Experts of a small language model: width 256, 288 ReGLU neurons an expert.
Below are experts of layer 2 (counted from 0) of a mixture-of-experts language model. Rows are named router (the router's row for the expert), gate (a neuron's input weights, with its number), up (a neuron's input weights, with its number), down (a neuron's output weights, with its number) and show model dimensions 0-255. Each number is 500 + 40 x the weight over its row's rms, rounded and kept within 0 to 999. Numbers have three digits each.
After each expert's rows: "mostly gets" lists some tokens that are sent to it at least half of the time; "comes after" lists some tokens at least twice as common just before its tokens as in all text. This comes from a sample of Wikipedia text that the model never trained on. Tokens count by the router's weight.

# expert 23
router:522503447478460477525513465469460514475477488515557461455493563572468537481511500445533448481518533456526545455520421473528546476531482478555520519477488491505427473454553447552545466575522539620524535473473486486403502489492537520493554500607435518482502483496488470469440488516475504526497493509557508522537491451550433491531465523461521444547470520488461501570476530555398513548510520431435447497521537530527519535454599487485492497381517496518579518507496494486515508497502425550516588594542546494482432525518460547435505472490486501511506496477488499479571502477482488495410545452557514523479504438498494529412498450498483464518579440507538524515594503579468532518483476479512560518521488494574540468530500490473481521479483555424519571558544516572552504499535496
gate1:554444386487493527496490515495440489510457465528522483381496499478509491478476486454563481538466444519509483559441422495537530551517478540516521523548493523538640479450478594531526534561478433438528463489474493536447524476482516460522532485467513483529503404528508410515499482456497512546505447447440494454509558455533452550495517455480500510476534477438469472489503472476464403486507582478484451536556455516474512472474513514531470479487479532461519568483492441579546481464535535515526506464505477528551473534560500468435479500491468487564443522521439556532538559506483469511478483436451548494501577453510480506538497496512516372467466542453517453504439493552472534535531447538511436471494417470484454468533548559432582453509525534500532501505502487533506449498552451
up1:478548593521449511557506532482585529440522527471492537567484475486572534488544489541466567433488528554464499485553609463543498446486563447504504482510515510492419524545519403510434503466542529502531456530472481476551530533537475525474439566514523527448506590484478546473491512559435461509528584557553487528500493521485538463464499515523494418502495553567536535516490494496502613503476410514517509493468515504533532530515499487522530515499577473542493515478538525474573491555480491484504517512503543496451514513451504516537587488486566481478553484476574464520464479476525549482517562568506480497548501524478565522451526477491530607521560545555463595463546496448541509486442535444499495556471572555517526498483452488589468580517496473466471525499507510421490470509445539
down1:477491538502538562468538467541471475543472548500505481469523504489511578503452466465544524499436512507453503516489513482590604536514426397480564465545596444539468544486482534471531543566508507463491527512530517468445526481487489488518486478580471528504482466438445425593483460526480472568568443524488500511525556517496562548456470521448494501482411403488460534447483465519501410488505573473474504506515529564446457540534511553529529531554462514495433511575497483523531501505575478464521516518456478445498515535512566496558485417498539462506460496544541503482484466460485508519476540504561435496564500498452473545530516489559444478601531552479533530546500471474522517501476537513503539461511538559504544491487498523407473512561459596502485546527519463477398517530453483
mostly gets: " K", " C", " W", " R", " T", " M"
comes after: " |", " the", ":", " of", ",", "-"

# expert 43
router:527549448448444489533535432482407541419419445519534432431544574542501570474454467455498432525554563467451484439449488494482538453465463439509574528535506483505487474409514471510534552530531519535528523437463542479437478496495533540498502479603458478458538465485496495469477512580469469529510524465546492513549557504520412465514479523545544452548446519575480448502464468537461486499563495426500450554551560534472517546475548452449485531452456551450508527474491569473519539525493487570514541566542541523466456519553486472443553474492495484501535472452506568472537549491464531506475446491548532499477455482516513535466509452530467509518529484522529526568537481513450527590482472498552535449503471536548539489554525564448568512501481526483449556537538547536514494547527464
gate1:537532465533592540553571483573508537542429510533473578516510481494467548473429515539511472473523472449508492485488484434484481475518468531483491527527524568498483517490471479537579481495518565552514529463499544516510522470497554554518574570514498505501474389475564461572546463498571436415475496468499597497513426516524523477502480570516498482534448466545513603515584534500548540486469429476501408525494510505455435463540522493507499494505480485475482503549446461507527440499463437479470484473487558478495440572449478441512572439445519477466453494458504504502469492547520539524481439478496500469516484511549509533500462525529447467475509467476498454467547499504535568573455516531535553517446526471626480471521477566511579547497490484520464504477438454525508476392452529
up1:474505480506483444467527566477460553494453479493539477467437466488538465521542456484477514489563496439487528526520535610471534532456507531477432503540557499425503427519485537425488468527563487464466481538507470527537527531576506514479423529539495518521465568473424529491494523447434554512504540526495432530540483480527510462542416475435527584510498476512472418519493477555455467502505549443485534558489437507553523452531478478460509435467499524536514497424507502460506571526483577572445437498538511418526561456502482589505452515520542478575534529513592514465530522470445472553451465483505515484498473475474479458457566464481516541550409528542486545491504518461530527462533494428442550485493467515434498539484561487476460511502516462529565493514478423479446513553598543
down1:568559484480473460481475478513560556537481506501476529560421513545479519503467533523443530524472514536531511537490498543455521514519531510526463586444447499501483526570511488447441482478555499553481518462529544570517537535529514518518485516532483471452446516536560609484566550599521422511460499459459521407503485558510472464497489518490483500562479472470528509554476567455523547542479484498459511528483486478470541545476477474488491523422409427511445536491496495563552501558542451583551522566470480418493514458485497486498468394460508518501517559536415527502546518458460563477500547497535485498586490450484489538532589489551524606490525510500533482552529450532547565505540484518496482483475554471409498579564523491520511461415524479493463504488502496500494526536536588
mostly gets: " III", "berg", " II", "shire", "burg", "igin"
comes after: " |", " in", " is", " January", "ens", "od"

# expert 34
router:541543425420417468540535426468409547435423429491545435444532562546515558472454442437492433521555561470483519408471477506500547440464453459525572534547512498487498469424519482521539541533508510565481526445474557470437475492484520536491508512581466473462530455476523455471457490557463483520489537465536511527555557496534429474546468514533537474547448534568488448549454465499479509509563494423500473520528539523461494492467566459460459539469473563446515522470479562469507552524487476539499538542559537501457452523527473495451545483492494493468536465452477558462553563499465533494459459465541517502472457489509513521460500453498463512538542468533523494560540473512435495593459462531508517452500501550560546489553569574445564502501466511501455518512536548538507504532534457
gate1:472476536455573514502499435482471454462471472551487516487418559415563499480475458546517479513488479493512526522419445439440527513461492502481499426513442459497535440542518481491472540482472541602510551537514533548439476489534472507541470459542432513518544473540461445434567437451482544459473466528582604552468566466508539529516538490546492482459477533520468515535404514470536424569523514462516477432467482490502525483538532488499503501495545497560534515483455518588415479440527482447512553520500521480493466548460557467515534502502531487481571517498481475519455564540542482514548517556577568598451561465510481525544437440431510455546493426499445483508454470509454508493453541489519529533529568546473521477477477519542510549525531584489496523487533490461550525504523553
up1:524455511435506470433543466547485537520504513444431467507449512410496494496520515406407459516518479450512553493481417530482466520486376410454418518543512470586532483551484600496420501482479513555497497572500547513468453481472494502435482542515499523486482531559500556492524518514454498461497487535490511458461497462559472495412505523437499529515491518517529514572501556443516434546572579470511505532520520545544531454516512462509497489542497475479464480525452530549392476505499461396522496555462506535512566496525546460447508526486453483458489482499568483524485444449468455439549465478518489528494529507558523484538472508534551517477508517549525512519497552539481553566574473530475547463532514484508528452503481507430489487499507585539561478507522467482446441501576590
down1:429471480416535601508492471478489466423484487490534442491495537466543523515466463462401479535492487487472514410475486515572524498519465533521460485505479453488450466454582504526524552492410552505497481560486530503487526457520514505451522520457517504471503468523535499394500483540488478513409551512474467494465450488473491466497492521416453548499497519584520416479525509523481462514484517463490495486452431493535522506462445568490544492558513505465503502603526489541490491549584504561520501432472511429526436525463534520487535537481458493499581522502460498508504491501480415533440442468567495473530478498541459480448536500555551521503525514510411503468485575484515507520535462448463588564565543429502528477516516501558516480493557606513504502500482517550571490391589498
mostly gets: "eptember", " Ge", " exist", "History", " May", " February"
comes after: "\n", "==", "-", ".", "″", "|"

# expert 7
router:547534433425425506518532438485421544416429439517542438455524570539512569461462450435492417540559558469482512443456472502498550440472467443507561536515529475493497473435522468521527552533524540557511533437486566466429458493494533508482513466574441470468516470474530459490450498554463470531509538464564499515545557495526424496546490528556539427532463525568468463530471483513469506518544519428506465552532540533473493519469546440430472529448469576443508529478483539470522533513490496538501528552558543509458459537556483485460564483477486489479530473442490554472555536486465543521461438472531526507479453494519517517480494454508462508546547488545517500559551471527425512585464469510545532445500514554548530475557558571476538515486477501480482539505547553548527544562542457
gate0:607429513476498560518504556474571467482498513509538436479433518510544524465546450423446471484537480495511499482495525460453508496515477485494512459466490557501522502531547542476467466469479488479515486418587548475527561587473499536440424451594582511506488518521532482522474469519546495446486495517530482505463513572548448594561529506570458499507513481472560545405463508532408502427525483520471495549518503490514532563534566542462550498486493470460521500548507467529526533483525477506573502461561490455464468434526541543484367522512522466503565437467533404550496448433502458543544494479591555493506535495444516586516543529501492511523497489546497502513500537513534528528495472496452534523452510534522497428529491480514447590511536530499547483506479578453546539525504500
up0:529494519533489457502455495488486444458465487525486506529416489420515491486478467517410466501504480525456519571561464459542528412555569547463465520438540505450552459462501462467419513534572419462500487478480530521519526543498506532496537536518489464475543488636530554479501503506528474537491478562503514502467544500473416514556449524561527502500461479486504551477558490474493459475512506554459475529490479536481474484506539512473479524484530488462506576435437443481562548599536518532493490570421478535504457430479512479494495512552517470501493471495497538505584442389534547491488536495519520525519465486527527527483574504515527518525455545530457547525486507510504468534425489511437486481509518440465472521517537447551447519465502490550556480611514527319509470507558511
down0:482487543503561529488525490493442482446479497493462489488526479409498483510461513502506559510455534501465466504522474445493513429516460478481567585511494503472510464554543479520526538524494510461547473525509460566599540497501473521455466477507553475538431508404482477516416538549561464528510530504453469488451475519561485545491529526455458536505518552556506478532501486469464484477498445516538526544506409609513506469519510518470485553539506504469417407445470497464505440536478523516461522547603523530484444474461492535567517439485450508474477504614475529393493529520504499487534455455458557511509484458486492494551446646545434555504556482489523547488529489441575489496523515552531504514509515512545499489411493461569454500562465542444493504590517494570518479538496468
mostly gets: " sec", " dec", " gr", " art", " bl", " pr"
comes after: " the", " and", " a", " to", " was", " in"

# expert 35
router:542547431428447484519532445463390549421427432521546440459526560544505565478450452446488428530568562474465497428471460510499558450465461461501565548535542499508495459436524475515544549537513524549514506441473538464428470496482536543486518496585455463463536481472516484501453509556465475518488541467549504520556556503531420479538464521568517464535451523569498432497461470504450512509556494449507464537548533516459525509468554436460464506453463573436506547479495550467511554531492477547528527551543532505468453505540472484442564492492494509455518468444480552453549544486462530498459458459543531495471474467535515520466512437500460486537554481530530522568534459517425491595485458525528533447512520530535539485556554566457538531490472496498466532509555551543519517544547473
gate2:488523520444504548501513462527510527532515465523491496448457545546541516508483496506480469521465487555508486467555499542491574458461482497533475471471489483543441445487546485478486524463519521553523503499520463431467505517493553472476621470495453528543473453483504563448495492520501435487436460491577479491501501506515469512502426434516399589632599422509556509489532540480488480559499520420560445512535613462480499589538568466463430517498504488495528516523434488566509426562515540523504567532483540430510468506512471452486439486495495532449501515533545476502528448423558484492484424418531559517492508484437593527506576559442450491483559546482481506563449547518509526436509514549519502496541505464520503507548471547476528486454504504491473465508498475508501429520560502
up2:508499487444511477558547441537516451500546509505463479499488451461520522496504539517553397505557528495505482463519520619548446466491467528501436511543526544485480454459487532435419499603506524575510570464558474501464489477548512413540562514451482539494428496494488520469574525418447517516490487439498523454526529530580470474503539506589451516529554501443574518465476486482560497467457446504491442561551545501514483520524564453491439506522459510442449501515425471409578503496549544490481545544518511435507490505517520491457458497536463557532477452499532503521478492449500480514515448444453527528502487480465549566539515532472475488475555475516489505493432570423442495481576539540492493499512540524492510457481429503436511437440541524516502505486470530594546475511558429
down2:470502480481512506477466525497500456465476520464492513571614578478531585478471508499486499506505501459566453487527474479512466475502463440584547529523454503500397556514465517457464578543585437535427546532502475481494497489522502456495483509542464473530455500520499478489474533452531517474563432518488518427536520553546434511428569494506480453488513517546539519559501471514443473461594491597508513462472538494503501497595555470492486501443549530466538459449473517510497535528503440425542492422538474514485437458521532497470511580537549504492490532505465496475475475552491459525498524506481548483477546485460467500518485419499522612451453510474537415411474484469510480505548499498515460510467498523557546556426504557456476529471572492488497545579486525468501589545447591
mostly gets: " us", " cop", " car", " aud", " stud", " aut"
comes after: " |", "|", "\n", " and", " to", " of"

# expert 46
router:553549443434432511513541432478421546437428426507536444450522549548500570462468441452481421537559562480486517441462484514495557432455464453494562549536515491506486468433519466536539528533541545562504511443493546460445466490482528532494513493597448479478531479471522481453447477558455492540513539475558516517572571488535433474549470527533553441544449527566487439508453490509481509555584509425478482547540527523478502535480558445448461533457476556446504531498479555467520516530483479559499529570538536483450455522552489473449558477469491482480544469463467574469541543474452529494465447465557532500477467503513531536469496439501453498541545489545520507578532467528429518580463471481517537454521489528544523480543534534469534524506466521486468548523551554538514508537529465
gate0:491507497488472509490503448522503513426504490502546429574483470432491541488467477459448522564495516517450565461530521554468503456430472510490565503495415533538519514475528450489504463415451459561435579559444455583504498505494499465462497461504529486471436481549548492514499465424517480449503466519543512529578535500536514499568459510479545460617531581459505468545479497528479508600526549519440458544507522576444464538505486602479454435478467528504420505541449573445507475530535536543510456502498536494504436478540489486523527415454533479443566539514532517579481440485449507445497532497554568505444489517423582472545601486519489518503467523492536469472488477529478454510526512505525542516516475475460498466465506490479481506521531541480517470494563531512498564425452547
up0:527521474522529514469473521498498429466554541564476507466526509546552499417546483488486449523533451458521480516563433433444447493389507511484461512584542457508499546490489497492505564496498481407577505560506481489438477478510553491551515480512494577436494434463506551476492447460488493530477557547515515559465516462450474496552514497465535538516550438570509505507528511463500469486523489501512589495547640503485462509541528497564524573472528495480556583545527473458479455512499579550495381481505537503528495510466421529487507501487550502450550538508564459549509500548468432476469448515458453446504516532467514460518501536501536440450456501468451513488487404554475466469549416524499504462518434529468591523502478510575494508525553524518466519439479500536526444522519501
down0:475444497511510487505480391504514496494534544561470471496469573539514519483460454462522497481509533549521546540480461612514514544549508474518495428488538458576533538553559507535477479544539547478502517628567525423482448525451448497584495516505544505502576549463579437567526529500476504480490450587464458458520559490533439501529549455446528476437491517524518514449595443515528515435470475538630482511486553486525589483444486484526502432464491498445545496533464480539510479497480490483510474528472493494589552472503499435488594488451470492525478491534482539508495504482524467495517541543484492491507543509487489558435506518458484548523565530478533454499444503567435547443498536456480449481485548526528479550498537523572467492475573506508414510524521513483476465565515472
mostly gets: " develop", " b", " used", " oper", " critic", " attem"
comes after: " and", " the", " was", " of", " with", " a"

# expert 38
router:536550437422457486529539436480412549429425432499548438453524559537514574478456450439475416524575563482476520442456478511490547452477479472517569523545531454470507450443530470523532519514540532562509513443478547475435482506484518540491524501577466459458531474477513470465433514566433489520488544481568495538550570511524409472552480523532513450534457534563500442515442478512467500507557503433487467555539538516461510532471550460472485536439468568433484540468467540481503551537481478531499527559557535499463455516573478479452541478485484487479546453458487547446552557498463547515460470472542531509470456485519530536473500433502472505541527486535523522556553478517451516600461450489519524453523517530540534466554553569461547530493467514495448526515539545530513532544539469
gate1:495493478525545518516493455442453596505476433484544458433543505482517539520507535492568449429476466519515493435481547476486485481460479542491483420482532512538484432533480465609507530478492457511543487506519480561498520499466521502479526489500441515516511511516393399465499500559512493485494506467491496536476526487445568495477437456509425583527473547451544467453464556482573526547464472555497539504493594465503494455474531488514477524480506513495497549482480479441512515504476545525463498596501531471433457519517534511529528523589527467513469569538493550428554511433554512563502429533496481474431539484547602523503537516461465624463497453511512503452563458532461468556528459496579511509516455464466495384502514513494577502488582526513494506528513506485495559554471567
up1:473470499537510475506489476495487547492543500519516495484505431471446526521500524496513561446513514512476460500488561498455535451487498478504495462464541497397507500517524464518536561431488485511547495491440514468473480520473473434549484497436486499511516536498479478454447511540487471445498509486490524545513486496480453523481493476464403548523508564478545472468391485464495500578481487536548440542463515425519552534557508497500489479402518499435525598467463594420501511457461498528483518501523547465470492531535526431516509594575499491539549541530505474413571487524559448557570475550526529509457497519565535531495492443528542523489522497389441509499486577544508486497493516373547508508420433427521489399507491438513496536449543485438477477515447463448459484561553553
down1:455561471441480485504441510525542471526439451488496503488423553537527527480532493523555522482550512520541480481483523488481493470525404527546475431470489485564523494438543543488462484498514514561531442504455520506533457493523475551500480457624526536495508485454554485448437580471461543473621499439550526596536474507486466489422492538522478514474501460502541450553425497563444513430575519516484492509487554521568477523475459516490520510416540511510442493442501518544455528486520497452533466507552484473530497493530422485517451535484486546465509427498499517514463542522524463544554496538556448525457477395588517450553477515463481487484555494536506480448498460533520462537518499471490452585453439556510457575544453490511479444431501448581427527515469499474474554528477472
mostly gets: " Sch", " Ro", " Se", "Ch", "Le", "Ž"
comes after: " \"", " (", " —", " D", " C", " '"

# expert 15
router:604520468458471506538502482470506541493460432550520482513518568604487561489522476444524481515550496444550546510488469466503543510497506532498537505543508484481532445471495497550490479563530507551526537430471505458473515464550501538540471550541507495528503503508422439449457514518485631561526531534519520566518524432559371522544524533496522498475530525506479440472444537533463424491531530522573457501554498542511507484449577543470493583492519558476524500507481492517555489527523494528539569506568495458522433493538503499432492503483495580473524469529509512463513576428509511518448505476588556525443529537484518570466520487442439518592523461540524472550471480591477493510442506521570582417494514530535520452541536488469557496526475534487535539534498509557545548488464466
gate1:492503546584541543504548445492503487474508461433548459465494492514503557503437505581495474574484493467484498528511571463465498492464479476523523502444499513458551626420504454477447524499556546519423513536565494464482495494587486489482535536459473527478469515468556502485438518534512474449441525518492471536510456463497537502509458501481565518495526496453463495469479467449510524513536491431474464538450481600550496495549507533460468529532536530503568495534443575501517435415493497572492528494595509553531543500488487459598482493487548538490473428565493480485498452483526503561565492533513490481475547497501576559510486453537492513412476467509461411562442540445475440513450375549517550486560462420486496557505495463533529466511415472456496482501479493564517488475470501
up1:519546463521503500492421552502496458493444506588460539528447520481565446472526467420558554436469510514520539485491435512485482486480533543456479483545535532504441421538511551482550483472493481480545505480453499512505522558471483554486461478517488517517454468490485544509522436521504489508531434530497534455510524466484491508444533500477429464476473521520567581549522464514495480497462511507532556508509537412427508519444448469525486471454470503461465483456577447510489532565517478456483436522436466439476550498470515539439504460561459493475599566485513546485470530447480483490473520487467518546547491430504403458495482524503519535531501519461506597442584464507535555412552555472443451548441503525444485474486467500489399541454625470492483503503490478426538481587574494
down1:460470547437458537493571467486524513510554450495415506559483439540527489495558476541476538523464511464483555455509519506555437527454447479530464555496535447477460507413617509452517523500478513511472519464509501499490509471532408457477509467513486450446519499537530505466490502564566427509492599525497502443534480485465550506503497499489512519503513484523472468485467479481515479500511432461485449512475499619452510546454467574516446503546530477485583510521491529519489487469489456534481496594406505466504516532553515479494460445492544495456486451500478492515536443494483546364541529527453510422572483512528526494490536580542574557539488561480517517522479482536454484499500474460509549461570539490557462533450549434485526470481405543416506483502564389480465473490516469
mostly gets: " US", "G", "US", " USA", "RA", "X"
comes after: " (", "-", "I", "A", " A", "E"

# expert 56
router:515556434418456507510538435479429553444413434536546427457526567550494572480448449454515425514560559474450511464445469514491550462461457455506565535534533486502506471410543456509573549530531516560540525453463568479444466479496539532490517471571463468466521473480522494484446507562464473539505541467557481528543566462530420473532484534533514456534469534581491462489441471518475516530549515428493474537553525509456531523462539448462465531459469584427500504473487553449517523517499497546499521538535555493464460511525487488473568486478498490464536466457485562460550563501448531522463467462538533502491481492530525532450491463504462487543542491544542527541569456510427507584466470503527502444511507516543551467551544576477552532494483490493446561509544548548514541562535479
gate0:502531483518495467477441488459561588578530548542535470525524568524466539463466479486463447484501463512517598500481488483450564509544535466520486522471567487531552502495449417540449466537487548542522611499469551493484477545464507533510557461531465449421425432500518552476530465549463481497521452588548442415541491529547534522502435566527536519504464495536521506513558463476507472474469446445437524488531489581452549546514559561427458472470539583532485497473517469413497478521494498494499503490519554491491446549458536510487432535534434472554497447453523455532529572482485553518513464490479544584493471480494515557516478475481444493449483509439461506485451474475464438574557435556548519473512468487471486476484516479456431487504462545499542562500533474514542471519532576
up0:551535496468562539544518492604566461458435461497460488484477497491488494495529546499544581488491522517450524474523494445515506475498515544510516483579440516494486535538545506568468474532458496450467464463511491487458563494423490499505500516428550504499516592494454517477452539524454483564380565429478542523539457508501479527438492444524416518536532563517444474540469564494458482431489496453557517474531508527506459476465537448483461572460461559401524513546429520505477479476440520561430461481506519513498503465473580472520468485486501510482458477487460545435524484447537435563517518473511481463501576545566470469423527497433574459533382489528480449443503536510555463529523531471498556469514438493475477435533446527516531486468481527520522434475503451502541523469560503
down0:452430509496533493514389434503500510554474535444511470420525487494439505501500510613473540384542439518488446534524543481574483513490580471492490518439455473526527487461470505460529547530526519565500474553532520449517543469503533463479476492487485511522546528468528460523533515419503451509517489469468497483544451493418490516522555525527518494510495456490483530469486448468483512511598507410508410477366512506479549527463513506501457440547525448452458544500515571478564523484504422466478480420463507521509481497489508533522413463487460458513480448548475467491534425512535497516500476531468471567479572457468556559569486463555423485505530545485511526462463570468519460507497490521445601489471522542548519491599524557532504489513534436506532539512553487527523503484521454
mostly gets: "′", " −", "    ", "$", "€", " \\"
comes after: ":", "′", " |", "–", ".", " −"

# expert 42
router:543546432431450496530525441462426541441411450495546440449506574541495570475458441423469419521551571474467497440464487514489546455461461462522558546546530482482499462446534461505552531519499520555524525425476560475427473496492519540495548496588452464459532490465523476474463486563455477540498549476554494521555569500531424493535471529543509451524465513586472453516446465524473504525547503440496484537533526527470523522455540460474464538446473575444486527486500528478534541533474496553497524577541546493470449531549491461448570474487491494484546467430482553455542555498462535511461463471535531500494473473530528523454501443497460494531550477533520497553541476508431514580462464533543512453522520544542548475554551567461557526486464501478450549512548554559512532546516452
gate1:553458483521504450454486495432514475479526444498582418471411527507522492520488457394567458510562481494473540468530427493495462465476476461534513523525552477512438579444468487538464541530511416491473504508520586457552445516459577516525523515530472540514425484482493506511467488525531520440549551479495544448486512509533519470536507620483458492534580505514509496466477488549466474511492531434517462473500473495470474550464543477500449460461515492457472509445463507496505502476480476566586386473524559479495464465490466469482444513439517520520544459519530493501537543501500491637494407484491500537481505561533499481479446449471469569499469425515509478572519485514535532535523472597470398512475568444482454492451486534447515506471506530539534503472534484488519421426538504
up1:465524486480465480512509523603444536488422514509481517471555505456516433511503451570468476427445478441435450483506545493521459480556534471494567513500428512478540442487506431575494461475497523469466547495485506530495538473487446502529560467469541449478543495515464504528563537498521470455510382469502471503452485492494532507500523457491502545528405532518522440481537533438521580507518479477394548496554562526523516497479485503518518456557518473540568469507496472489512457496509528506480511577521524500570579487582509504531464506518488529441532545505510470532475491472521477431487542478566485395510475450478513453419469482520499500469563471499523484576476538434495521458519545395472579449511499502500540507474567515518451510533463495529463523494428424557500492604396441
down1:512518527463542478546557504561532459557491493577514622558501493517476501559495530531440517518469512573533589511520438570445471447489531544471436583612509482426553508563478452489492475548528458506459532422515488558481466535478442474578488492484451492549487484484466489456454495480506525486478517539487513445522446510546498436544556548508509563451520525531524494536512541482515482547484461528522527509584542499446505514523449411481438549520497534479529418426493457558442487460513437531525528576474498514563510458509515487496540459442477504500539511517480529445555488494529479566436481578414533560425486484432410561490496448511524471531548500494490462454526526532518489479484490515488525544469535442519554494482484513471469496556475556536471466470514511508529479541467410
mostly gets: " Mo", " Gal", " Bo", " club", " Hall", " station"
comes after: ",", ":", "–", " the", " -", "="

# expert 60
router:536544430431425488539533452471405546439427436491561448447524552536506563475455444448481421510560569464455508437454465518485541458475470475523565531547538492492500447433516473524543543522520531564508513450449558478425511498490535524482510495577484477464535489479520483486435486555463489548494537463558499520548578497545424492557478519539516442533459529550493437538449468537481484517562497429491465545543531542478492521462542438467456520467445570451480524478496551467512552557472469549501531570564541506467447513533487475457569484486480476484549463427477569469549549474449544515471465453525512483490470472507531527481512433516472523541541484541528505554545460521444500599471449501533529457499497530538528469548540565468560529478455520498470517498540542545495511542530476
gate2:501527504478503470490432540455502535436477539484557484477473549534466491530523544474493474477564421557552466441540532516463548467524467539499501559491487489552479442510471468525523544513453560540558528476542543448470513502534496431576495496503517511506482453503474531541522565507526427507427496484490511512528436509494486426587484473497486482455430486496475465484503490535529450456507571451474439490370471450544502531479543510448423475536503488502452497409550546462459492544440496484445515501481495430475472457453472477465572538465563524497489501560537590481505539483473417493536501543482496449523562429500477496486481524450543485554444454457512627429519499535406558518480460534569536445458522519450534475487478454527528524439487495502562555534540464564536554498498529
up2:550467519549473480495464532452502526473569470595449517511514527458519463480526516547525596459520502420522448515545577525471602537422480492434506482483514475590510464499533530523526540526462472445476480487510555452435494463534540446529548495492505525564509549480509464496505461506477511480515498514397512523482538454480518504538503402540512419535534481561559508505420570507465537370493511456545496496545525514477493458507544528524573467464492415484502386474465488489470529540446495494481502489495549478434404452514535459517533533483532540449514495554469539444479541543525520507495459476494547495565479453455530516450475520445509527584469474484557518478460510524473542588524497507605527491447450547486452519505499526518418501508457485475494516476475473460441451470501517
down2:516504509461550503503469473502504474481505507423527487524562489461545549528542519479553567524519498470532468483490531532496553517481515413501464574500443471524433434534537585538422536495537512564512538523526579434591540509514510446446513540495511468579497499444499561502477490496543518468509495461517512458478480500439445487466486494534415502496508498421524525543469549497440483523458475483468529423513499498489553465565483538541491501515427513408575514503499522565467504531516556474469411445512447475520467441481506452527489530535524544466588529473552520498476500474442535494453410461491518509492484500525504509525485506553524491504448491508483498549407535523571466387516459471502479573535494533501591430459533467414460504475430400539457475454538460544550521473487442
mostly gets: " writ", " performan", " Jud"
comes after: "\n", "2", ".", "1", "0", "3"

# expert 37
router:523538416432439499508537446469408543426419441504543431436536558530521563483455442448468425520565568484463520434452471525480540457473479469513565510535519498491506445425522477513541537548491521550544522450483544448448479490451540526472498499601451474432529444477548488469472507567435484519495519466542473515557562473538403481532469509539520468539466514568493446526467456496457507520555515447480477551527527534466524496500539453475466530469483578450471538476502572490510538526476465536476522540553547494472453493548487512464536496485486499484539478459509580467538563504467542508464433468519527497457477470510498524451528431485489518548542493541533517554535463506418495575464454529525514449472498527550550481562578560468573532498484530472430519492548547547525504505528484
gate1:534542499502469506430600497443474557391483492476538529462525493435531485540474409510494437543549450535507486471512457507477510519530536506527503511525552560514500406548530466542513440443497514471562480515525499468527477497517456577507517426487535518515505476424467558554546554520546445566479514483458504457506511482578486449495503509545476448451509490496407490490474485464492483539523497574416542437473562467566531474525544506465456635476487433484512459490564426565548456506512554487495564480445491512450465449498498577511478518504559478485509486434548486490470575480444448525487550489496505488484490496548569509473508497474431501474451515553459493517566522531482496532501534475437440513593472492469519492546456498513550485477553588550501514504529522570547459473525505
up1:463482517512527496511462431464495443529485528577524451497534570514467544488509478517520513461474531490469482485465564534532516516421456482470476487529472562485534487559452493454469496528500440518441545578461508511443638565523543515407533474489505503535501432529460499451534482514418508526547495442504490515528446442535465468556475513469526543467467482478570542481563477517487504488564483409546473429566515500484493485522557470506554530454462536533497487457540504433458479466519425537496430521489545513484539547471479519507455548458518496518436505516516523472536520500536499502428496501483523576479414428443449500509536530470524447458553462516527466538470418466547470512475561448440494420486479484492454525489538483534430479563427467559477530421506557410420483515511550
down1:515521471497474507426505452465587504484473438379435452483533513483489501529536546467504632450552460566506554562468487543510554529489603446514428430517541508500530477500556535526516421492515521489484476413504480573417448513518463480511455510602473531575518470423492481521518456474541519449511479476560536470504528460458524504471508520523501528444507543486518494506487533442467521485462519461487518501528471558471441488521453495514540540460503541419526493497550526511491514455512553465489485534618483519468506436537473483477481496450543538526473514556548479476575462438518520475561459490481505519505539478529471523521511524426495588474408443487498486465475444536544550459575508424483540512497486529484535461452519517485494490496530510590467465524516507469569503574487455
mostly gets: " it", " It", " October", " March", " February", " September"
comes after: ".", "1", " on", " In", " in", "In"